Weights of a small mixture-of-experts language model, trained from scratch on English Wikipedia.
Size: 12 layers, width 96, vocabulary 8519, 12.4M parameters.
Experts: 96 experts in each of 6 layers, 64 SwiGLU neurons an expert, 2 picks a token, a sigmoid router, 12 empty slots to pick.
Below are experts of layer 3 (counted from 0) of a mixture-of-experts language model. Rows are named router (the router's row for the expert), gate (a neuron's input weights, with its number), up (a neuron's input weights, with its number) and show model dimensions 0-95. Each number is 500 + 25 x the weight over its row's rms, rounded and kept within 0 to 999. Numbers have three digits each.
After each expert's rows: a language model's description of what the expert responds to; "gets" lists some tokens that make up at least twice as much of what it gets as of all text. This comes from a sample of Wikipedia text that the model never trained on. Tokens count by the router's weight.

# expert 35
router:520493492522506468507504482562486506523552503509537491483464520497511471447502513505481508554463518509467492480416513470517505511509507457492530450478462473459503490499468522492508497508538473498511505499512484520504490497538478545478481532501546513458516486493518500516525501478496479488
gate0:465482505475531513467488522496446463522501508482485503496492528491447485539479502516452466495500502495531529508488532515486535482515448523475478499449419478511492472529480510488500536492532484495502514519505512520496496522508507453498494501470477507508484528452532473549498515515523518470
up0:467478515527518486514459507513526525481439509518496513496488494516464536563454519488482524481501502496480534498547499508475512502483494503521568503530531532522481487494507524483537537540474504512538502528520472522510484468515492457513503463526485512492530501501529461499480467551511514514
Description: Line breaks, closing quotes, parentheses, semicolons and table pipes that end an entry in infobox lists, tables and citations.
gets: "\n", "|", "\" ", ") ", ")", "."

# expert 58
router:532494496524483477488468492496501511538503482517528470506452538554513484478492493513495486504491474546477492533474508469498512532547492508467522463476457518470453528463493498512523523483553463520534504477485485506455509506475498464519454531472507508473504498475504478522469452502509510469
gate0:446529486493499549472511456500483500529437476502540467517471500516569520472480500481487477530470446512495500502500493496539541507517524538512523521523483509494474500508472463474477478496515501496502477492511530487455498528469492467485508508519493494502469508526524505497501435518518533482
up0:493506489496489536529478501510479496533499514481494533500526542555496521511488512487464446447480559508516544506495481535528491424512524514537516495482476511544484481465513503472487526476480503518498517528477535477526541496507500484496512476500475500519525481445518459467498509487510503489
Description: Word-final suffixes ending adjectives and adverbs, such as ary in extraordinary, ly in briefly, al, ative, ous.
gets: "al ", "ate ", "ic ", "ly ", "ary ", "ated "

# expert 4
router:483507504525512484474456493555501507502497491474477468482442510488519514478468483537481490525474496468508482506466500505526553531496488479487542428479493484537529458485517544511519485484542495490518451486492488509476511525533503460522482520477499535479507514501568502505514480508498512504
gate0:516489498467506515487510488518474529535498448516489481473518517494531501486465464512506499464467544520523509534485517562548528528516497512467479515480465515488510501483487546505517453527546488436493490493512490464533452504476528470551501495501483497468519509507508530480521502486530514497
up0:470552483503516544526512498512501520506492490501477532505517458504473533476491474453498547510457472506463483505506488449507526451508498524502499516483542510473477527491535491470492516526498515519522506526449502491474452455523490469515537510532502543497508469493508480536460466471488502485
Description: Short lowercase pieces inside a word after its first letters, such as ad in Seanad, r in martyr, h in Lindbergh, ed.
gets: "s", "h", "ed", "r", "ad", "d"

# expert 24
router:475515489548506456502477471500516506532514488499466443500488502520479449510500478566488490496456483476497462501471544528520547542528522465472491494467462510507483483478489518493489488528488494473467486463530441487470528484535477508509515506482493503511496466494543529514506478486492513513
gate0:486526493490502476488513471546560523488524493509457475456451497483505451499498503540520501498473537462501515519421483495490466532512493483506471511533564493533506491512477484494481502526530502520509492470480488485457531496507479476460518499502507489528510459515538470482508468498488502499
up0:526462515522528549553519496527484524474524504518537468501483521479475526492500500509514483476485479532485485450503451515479501498503483524510494494531471486473457516535549486501472492458450506496485484494478465494537485506497506505475488507496453554556489499533493467528477539489477493488
Description: Consonant-cluster pieces inside words and names, like sh, ash, ub, sk, og, plus off and back (off-ensive, centre-back, Wrocł-aw).
gets: "sh", "og", "Sh", "w", "eg", "ub"

# expert 59
router:532449499565512480490460482553458533534505484484522472514477496552495460515479494523497472525457500521475506495494502462490509529512547497474511462493469508458510495480501514535502472488477477487514493526502483479498462489496502532462504507512514493487526475491526480505498466501499429536
gate0:504493484495471503460539507525477520502479456489486503549470486535505492481497504502483521522457531546476535529530454502457505483495531475511540492477473483534573521500529468505528476534504472505550509504486525494524519531492473502514486498508519485476518458489469496512481506511533488548
up0:482522552511499533481540475528487500549520499515504528479485483515504511497479475488468521521498535521480485458458463459473511500496508518480507480456544502483515528426487513508467472556496549516501497548550530478458528508515528498498509520512513511497502490520474479493504487495535503504
Description: Small integers inside table cells between pipes, in sports standings, scores, and episode counts, such as 0, 1, 10, 13.
gets: "0 ", "1 ", "2 ", "3 ", "4 ", "5 "

# expert 39
router:527479461543507503500459515553492516539509492524488467525470510521542498516486465512463463545489492509511530478456498454532553487539528489486563496496495496479486533488471517519514472485520469481506497503520535474487495539498447516509502509481509494513495466463502478528496457504502492491
gate0:545508472470493511472482499511503497470518489508503518501460487475467517521469474529490504486513460519514525479510514476493504520485505500494497493457493479526478538462480557525586455489518503504480492522497504490495487546493477534490501545457504545521512514525498472520512502544567497480
up0:488532526507481533494525490517530519525524530470494506518470517503511500506496506517477485466540525528464466522505538491475506504489537470483466521524512471445571526522456497470451450483531539511493533512523499535518527513495516504517510448480468512500489501496534510518528505526506477477
Description: Final digit of a year in ranges or dates such as 2021–2022 and 1961–1963, plus time nouns like year, days, months, consecutive.
gets: "0 ", "1 ", "4 ", "2 ", "6 ", "9 "

# expert 62
router:487462553530497469469506462519483518552539495472513470496482488511508475526476492497467472514461486474527506500481543462518515529543562476435505486505471489477463514498479532531520442484497482484528502480521521499479501506481490512515504505493524515496480499461535515524530469503494492513
gate0:517465496468511488471508499531522484519494459440461470532494486498544450516483443488456481483484503483499498516502484477481489502477471530504516548518466477509509500458502530509479513495507526493457513497476481486478485450461481459516510515528515525492574495495511489492470506488497523533
up0:449504484554522462535451467491522466539547434536519531489520481468496517516494533493502495490488498518468527460515516528479510485501484505493492477501460514483496513509466518525539524529519542498521520490472534539517519472521515490515467513510520499485509494519524524449487529520515479499
Description: First three digits of years in dates and ranges, such as 200 in 2004, 199 in 1996, 202 in 2021.
gets: "201", "200", "202", "199", "198", "197"

# expert 21
router:511523476543493458468497477572498547540540477514523500466482526527524499499536551525448479501468508510477509473471548523498515507504537483487486485478472509499487487490514542487497467507536469472493528528515503518481515516519490537504459496464499516486531490482494488522498478479527478465
gate0:483502438529483520508488470551490554532542486498541520486528480515492466454511542495477542506472471498505486481465511485523500443495528493496521486529485505501523489489504486490525503498504484522507503522524486522459544456460517511503477494474476505435505544523481472512503514489487532493
up0:455513465533465497460486522507499486523506509524537512517520515520521510473521515479505493449544520528483494498483510465524498513481505462497488525524481471455528526451455488460508470498526515469500536520479506498468558478513475540544517512513458481497499474510522520499465531473509525524
Description: Closing == and === of section headings like ==Species==, ==Family==, table pipes and |---| separator rows, and infobox line breaks.
gets: "|", "==", "===", "career", "====", "also"

# expert 60
router:491470488501466485507486475509467513541481451472539468488475498526491479516486499565448469495484499493522513499468547529479519503517546500470540454479482488502512493475512522509480489479512455493488460502513511491482500537498506490501487482453490509485510445451528509506524436510497505517
gate0:472507491468479511497494492516468520539457473512502444479460479510518492553521490530468504541481489499523474472523485469475508476484484469506529486506462466472504464463503489474468504524475463512491466542542502520499520513554527531543497504497505518506529467490500474498507526468536496466
up0:523529500471481504486496480501452556514505460521529544501496479515486502534486524503504532480517479448521525492502527504530490455538546481538535500489500458533480511554533501501504464518537468447500506506511504494518495548508529512504485515501494499477482501485482470517486494502518468566
Description: Single capital letters opening a word or name after list dashes, pipes or colons, such as H-ouses, C-integabelle, H-agar.
gets: "H", "C", "P", "S", "M", "D"

# expert 32
router:498451488508460482515504486507460494521499494498520462475470522557495486482543502504514481522462488490500499496479512519513520490515520483499577454495437479531458478463508546534499473488520491462522506492523500507467519518509507526494506476504508458487536484482500485504534440477492467499
gate0:500503475500467502462530485504506513480486493486465521519508523501507489515508516511524442521488508500527501520525514504490468539509498562514477519562463463477480511513515485525438501527544497487491530453534490515537507509526496505540509488495483509464529512462506433512481474526507467472
up0:501534529522514525531517459481494524493493523473456540492550504468518501501510519512532476553503463507486536491494534469489463546535468462491504508450531472468494492474512538472487515498483528553532498502530459486494487521522516505482509521495521511506459526545481522510492492517500477473
Description: Single capital letters or short capital pieces beginning names, acronyms and Roman numerals, such as U in Uroboros, IEEE, H.O.R.S., VII.
gets: "A", "E", "I", "F", "U", "O"

# expert 11
router:536484513551475506495499483552478515537531463482514485498466523519508442491485511495433526555474497483498498502465554521498517499505527472480535471507496515482465521496482526502469502491502451515528482513485488487482494510512494496496498505514497480476520491491589500502488478547519479490
gate0:531512452510447517488496561522542525525486520474457466498521462479499434476491554489453491510507473517546480486525518480507487489494524480471506503519486503478486509509502494485486526494474520479497492492437497494519516509520451515519545498537532506520522466490519515499499465506488507476
up0:527522441471476536493488496534491488516479535477452535527491506515510508487512531470551473490478491529517497522501517500531501475491485531526505512507464529542519497472471522504477538486457536514518486510446511487500537500480499485501525478473448498507492466557533473476515516475464511501
Description: Double line breaks ending paragraphs or article titles, plus == heading markers opening section headings such as ==Personal life==.
gets: "\n\n", "==", "\n", "===", "== ", "=== "

# expert 23
router:516503509522507499507503513489480530569507459526527458505454491529519462480510488501492465500476471463500536535476528513494529545512537501504522470478438457478497511486473538503531461490514495482476492508544481438512473515505486501469472523508504532507505511505551484511490478492487485490
gate0:517479501488483508481490496514442513549529487516523496473477520484499499519520498538528518485467521455552488557478471499480494493526535508488544520476464469519466537515484522554540470499494484511470508509513514506507477485511501482541458542500463478514489521524484492521452508461496524489
up0:464493480517503486511500487489480486498493487522511502509535516504496505480490486496509540495519468507533555495526536510523498536479540513478505539488518464513492549558438523513463497541522550486521469464466534490448500511515518507462465533470520525524526463520523488495511483473521486498
Description: Suffix pieces -er, -ers, -tor, -ier ending agent nouns and comparatives after stems: composer, driver, dancer, builders, easier.
gets: "er", "er ", "ers ", "ter ", "ers", "He "

# expert 52
router:510474476500510466494472416505478532552501489476539478483482530528507479481500500557521498499500523524488452517461530487505547481545536484476480483514460481520473537437534535478525488509478512506488468489515493497476493513494457493468503511464480489496479504494493498511503483520484502514
gate0:497502503496520468525574474526532546516480537475478484510444540516507522524528492499523464534520504478505532499474460529509497494522542567455527511522514498523468526493465506507527479532492504477500503506518475482490469503502498463496464514515510464500482500515478492453489493478499539482
up0:547521516477509475518518459483524505502492493509472495533450490537486479530499498546482489559522469486494479503481526486514513462544507505492503452478536486509492473543491538515507466491532524488514505496512504471475479456488549490533484465501495462515499523514498520506517555462502538538
Description: Vowel-led pieces in the middle of a word after initial consonants, such as ur in plurality, id, am, und, ind.
gets: "am", "ur", "id", "um", "ass", "ind"

# expert 12
router:508506496516490484488474477520506513557507479490486491523460541511502487502503525522489437518474457485514488498465510521510498542529557516447531460467501495473480503465519520527477480469551498468526470513540528484456513505501490530503493535510504517453546503494495500519512489518532472480
gate0:522493479514507504521493458507488515551490472511509516493489470509471512505467515475525456540521468522481568491476480521474463516512523486491508471508529476475490520458481487486504487468442449506506469527545497488496497484505497482556533541469490533514493519518490508514526500560477510521
up0:485473498522523530477506474458515443498536476446567486497505512510511532449484497476516488497541548491506499493495494452472502499483476490534536541479468504470495481492496473538522466482493498540468496509536477503467508492528526511498499519454518502507496476460501464511510484504487534468
Description: Adverbs, quantifiers and pronouns after auxiliaries or commas in running prose, such as also, not, both, they, them, generally.
gets: "also ", "not ", "have ", "all ", "more ", "both "

# expert 15
router:511463482509504529486509434528496534517498481516543476520465523531525502527515517506495471533477483499515481532444518503518527521514520481463531468502481507505501509451528540539511479499498474504512515492495488509450460498505476542530507516493483506492506467461536455520519445501508457512
gate0:495528497513516539544485491562489517526514441532513493479536494466521500514487516471514513495500504494484521488522517520550537456497504484507481493477542516452518470532496509528535491511520518529467514511528538498491524490492520462509463437498482482531477512493509504504538493569499507500
up0:528487507526492519466530490483551453494473491450476507532470540466516507455497475504481485504500491507487483538559467492493493495457495502497539533504548525477521533455491484519515537505489462527495500541532516470486465501487501524481546535508504486490517504505486495461512481533485532479
Description: Single digits that finish years after 201, 199 and the like, as in 2014 and 1973, plus digits of table figures and vote counts.
gets: "1", "2", "0", "3", "4", "5"

# expert 41
router:520470499514486466491487498570473503530483457504533487511474493508479476470453456519481482507463493503508505510449490487483491502524527468483537432506452483491469524489499516483516473515516467518491457499509518491486502523537482525527442502466503468476496501470518507519505469465517476527
gate0:497462455507503506501497509509519505497490493506544522481575492502499463506463514488475486496502475543476492480493497527508505509506466484511519499534521465490462544473490481560540462497530511545490485523519496497493506465490534512526535537465517520496473482530483577470500488485477482486
up0:530533474555503485494464484555494494508448508533448497516503478457479501455489511535513485496466503484488545485490482443527502512467524506507516483487493491482479476481507525480507498482531462510491499486476527498536494547495493523430480520502485524463519507470516472511498503500512493554
Description: Dash bullets and line breaks beginning infobox fields or table rows, such as "- Order:", "- Champions:", "| 5 |".
gets: "- ", "\n", "\n  "

# expert 46
router:487505507515467487522490471557488509526478440486491472507486548547515466479466486567442493486466470484515504528495474532474498529513500474495515471475484470510510514448517488518461475507498454502479495485510496498515469525486451504511528491464504508464510511464534509504498492506479508475
gate0:523513516505441490527482477554495525522504499484506493506506493524507481445479518514468506496541511511475482482505487485505468529528570519487476475481517470515520469521520518484483543510465509476513504511500524436504509514491463507507520483495502573550515501466487486469495505511535463472
up0:486520518558511524534470522467492456489487510481525475512497527504544510491483487484489506497512545480526492502517508490491472486517454550479434505433511522549473494530501553514510504513493468483492495484504463491525489489497486493499426491500479479502503489488499475476536518537472476492
Description: Opening consonants or clusters of a word after an article or conjunction, such as str in strings, fl, tr, pl, gr.
gets: "f", "g", "tr", "s", "l", "j"